Weights of a small mixture-of-experts language model, trained from scratch on English Wikipedia: 13855 steps.
Below are experts of layer 7 (counted from 0) of a mixture-of-experts language model. Rows are named router (the router's row for the expert) and show model dimensions 160-319. Each number is 128 + 32 x the weight over its row's rms, rounded and kept within 0 to 255. Numbers have three digits each.
After each expert's rows: "gets" lists some tokens that make up at least twice as much of what it gets as of all text. This comes from a sample of Wikipedia text that the model never trained on. Tokens count by the router's weight.

# expert 5
router:143137123127169112090135152177107130140103147070187108142139133179100147182076158146177131167180125183163109170123134115127145137121107100170143168149092108115155188116133153187212106071116176128134161118094120124167061152152089122105093063136155193135194064100070110101167123117115134116148189125122102178177159127124107099135147190163150083159133103163102156110166124157116142124051126132115092184130111112147145133124099128132110133099159094123069198088162155115134140136129137
gets: "S", "N", " S", " P", "A", " "

# expert 19
router:118175116156136149099088169137173082169104143089130143152121082159128157205150165130095110178132151188133088184146166115124124145120094095149090106145101149140121163094086133136192181048112190112160102137150100161177131172124073125068129037118120099113192057077118103117132160152098113105166223168164084199204143096104091116142073163141128087154122138144092104132194135094166122122003133109104137187155107112188113147140099094148130132088133096170095180111114144094133139184098109
gets: "\n", " in", " was", " he", " In", "In"

# expert 13
router:151119095133139102136166130131100112130115127061120096099137089157101095176104179120100154138148173197114134134099130127135147100100110121161087102163124134105153180186126122147157114067136163099151114212105141102188106123172103117112112132151125177143212064136057045133116152177099124086143161187130137163168151110103086125149146195120099173166114136154147172150180117121167133105093142125092115170164119092192138166113092128106110109079163103124115140159124151086119139127153099
gets: " a", "s", " an", " this", " film", " work"

# expert 4
router:144129131157128130137141132151129131114118146109171147132121137216146146180135161103138106168163171185126154158129149093135105157121085126084100159118051104081137172126160111151164156110112139150102132166138134167138124162126146133052080140135135141148207085126079118094146142160113134128168186135123099163200134151107114124144138207163171155161106158119138149133205116106113124124104101142145077182116080126173162182163127086133145128126115086134050193127102162066142136200079099
gets: " a", " 1", " first", " an", "th", " two"

# expert 2
router:103153114160111154115198150154124092130142151117140121137157164190112092213089180154138117170168160138159135187140080121144099118117114129147102095136077120139120182131130089136189174111137182091164173139124111147181068103142121085069133137151113148182190086136061091071138157174139125154183153125114127161156135082065097122141172163124140104129141172167158106115162100128186078126114101145081120157103083141175128143123155118136132150112100126175151173133098162124120158221148165
gets: " the", " The", "The", " its", " 1", " No"

# expert 14
router:173111131143101134100116194151117096081122137129154063095113092156135117213117158145131097161155146144144138141098118110132073178139089120134121104101107073090151173162132123156214162092077157127100145121129153144164123135142133122081166063101119127110174095107041106112130154161142126156188178128172132202155112092112071147086127163155139202160149151117172169136143156141160110113075150184150117115205100077147169128162130128153161059103137134159073177085119146059134134161130176
gets: " ", " 0", " to", "ing", " —", " with"

# expert 0
router:170120126133104141124197141185126115101153152144131127123219120203131123225126144076093126180167141181169171149119126132115134116136110090194084111135103123110102179129112136091188135144099191119116136139148202118168116160129116154088168056118122126154154096119077111125150185167110178132200199143142138131189129118113111118113094168148163095138124153127092133128214173132177111107097158153115135178116107075171153158181177094102107116108112110129103143092181125123121136127178133
gets: "'", " \"", " his", "\"", " on", " their"

# expert 16
router:129152124173109119122113124161122074141150137098124111056128134150176132196081201090136170155167147184120134159144135162152127155109083108143119132156083108138114196149088077151210176083152139118128125132162107128136090132124117141119128093166114140122210122120113102118155161166121108107115175127131169176206122101120083154109107154144156170175146130103129086145169156147190125081044132129118117173113112116159136113134104136135152126110084112154068153145091128106179170150121153
gets: "-", " in", " to", " on", " for", " as"

# expert 12
router:144171087142157114126162110145171112134126180200155173097087140116139140223109166157163137157174179191147135154155107085123107122106058104133133136130097134121117187166103110172195148106107134148118147153123125119172117111107138142049121075115121142133167045119094115090158148103115141110159178170160102204201166096111097145100071185152182117174118177114138164101183114128194118120146149170089142177141117105154121154156078128135123103086137125145079169100166148191144185119169168
gets: " |", "|", ";", " the", "-", "="

# expert 3
router:186150137180115130130148119166149082123130131170115171140144132115116126147106159129106108182120143172100164134103159070165139157129050132173088089150118094157072141139146108141176143106073120118144169213155160147199068131144105123104094058103115156118213067131089059112121146176120126120186181093123105201199141090081086133087120178129127168138109154120123150122128138117136109111107160102114140140141120105141130156157168121170136140131113105101124142147129171073171170177116168
gets: ".", " and", " that", ",", " which", " but"

# expert 1
router:157150113167153102133154156131113096137163165106181129158133137159113145198115135123131114161110205170126156151148173122160145161125093129152111114153090112162097172104116144132214118151109180113149171137097150130199103085117117139102129098115082113136171128087078104123092146138118155151231202168088125211178145130133075115072086188118185066160125148131099131169179086073149053099058173134096122196118102158143139159120139173142122124067139151193071202161138114124178178130177190
gets: " (", "-", "==", " in", "===", " \""

# expert 11
router:165130091153162138122135179143131095138114147077188144092173096132097120172129216069148148170240138182171176166107114104124131173116062082139137133128119142141172171130148157149220144141124146146123123148111120128181073150142059127051121073176139117108157099128097095093123144181154112147210186136172133188190135105072129116121117154145121102158153087118091100113192103123153110100059103135101122149154060123195163132135134096138120103071088084173093181107115143059126161165201158
gets: "\n", "ed", " member", " part", " known", " well"

# expert 9
router:124126063156139137114104185156072118134118201169174096139152124164094119232115155178160124174122162195121200176157153103145152110123060107099110133126062087134090175147105138114212115068114145139084152092116144178177109148133114133025112078079176111145191092104071094114142114123113128107148142164149167197184161128067099147087134185123190129164119095155083162133191178121168170113156125157121151132181068114191159187151136164133155101084119115102103163114158107165157144156169150
gets: ",", ":", " |", ";", "|", "),"

# expert 8
router:153174127160131125124121132137108100117127181081153173120190118121167101219113129149108159176163114209115122118152133078129112159085112136123153120135101119166144210163129126152194154130116140105147116151109129153168105157159079076072125152142074139115169076111105088125143163168086144114140139134119122103142142094141096135144105149133170111149143118120113193120138131099178109091070112077113108189106053145146153147137175130126123070150148131165104159154158144082134113145123103
gets: " the", "al", "y", "ic", "t", "ed"

# expert 17
router:147140119147107096138155167172118108136115157120153137112131085146118150234136104111114127155160126177132159134154155157158148114119112172155112140142093123091131160092124126129181168096107121100154148096132179159152118137121159144083063037110149130129119092149093104062115135169161099144186195134146162178245183086088109118104119179126129175137095168120120090095164157163186048078078114101100122145153124112121138162146085108104087088108132139147082178117139146152119147197144116
gets: " of", " by", " with", " is", " was", " to"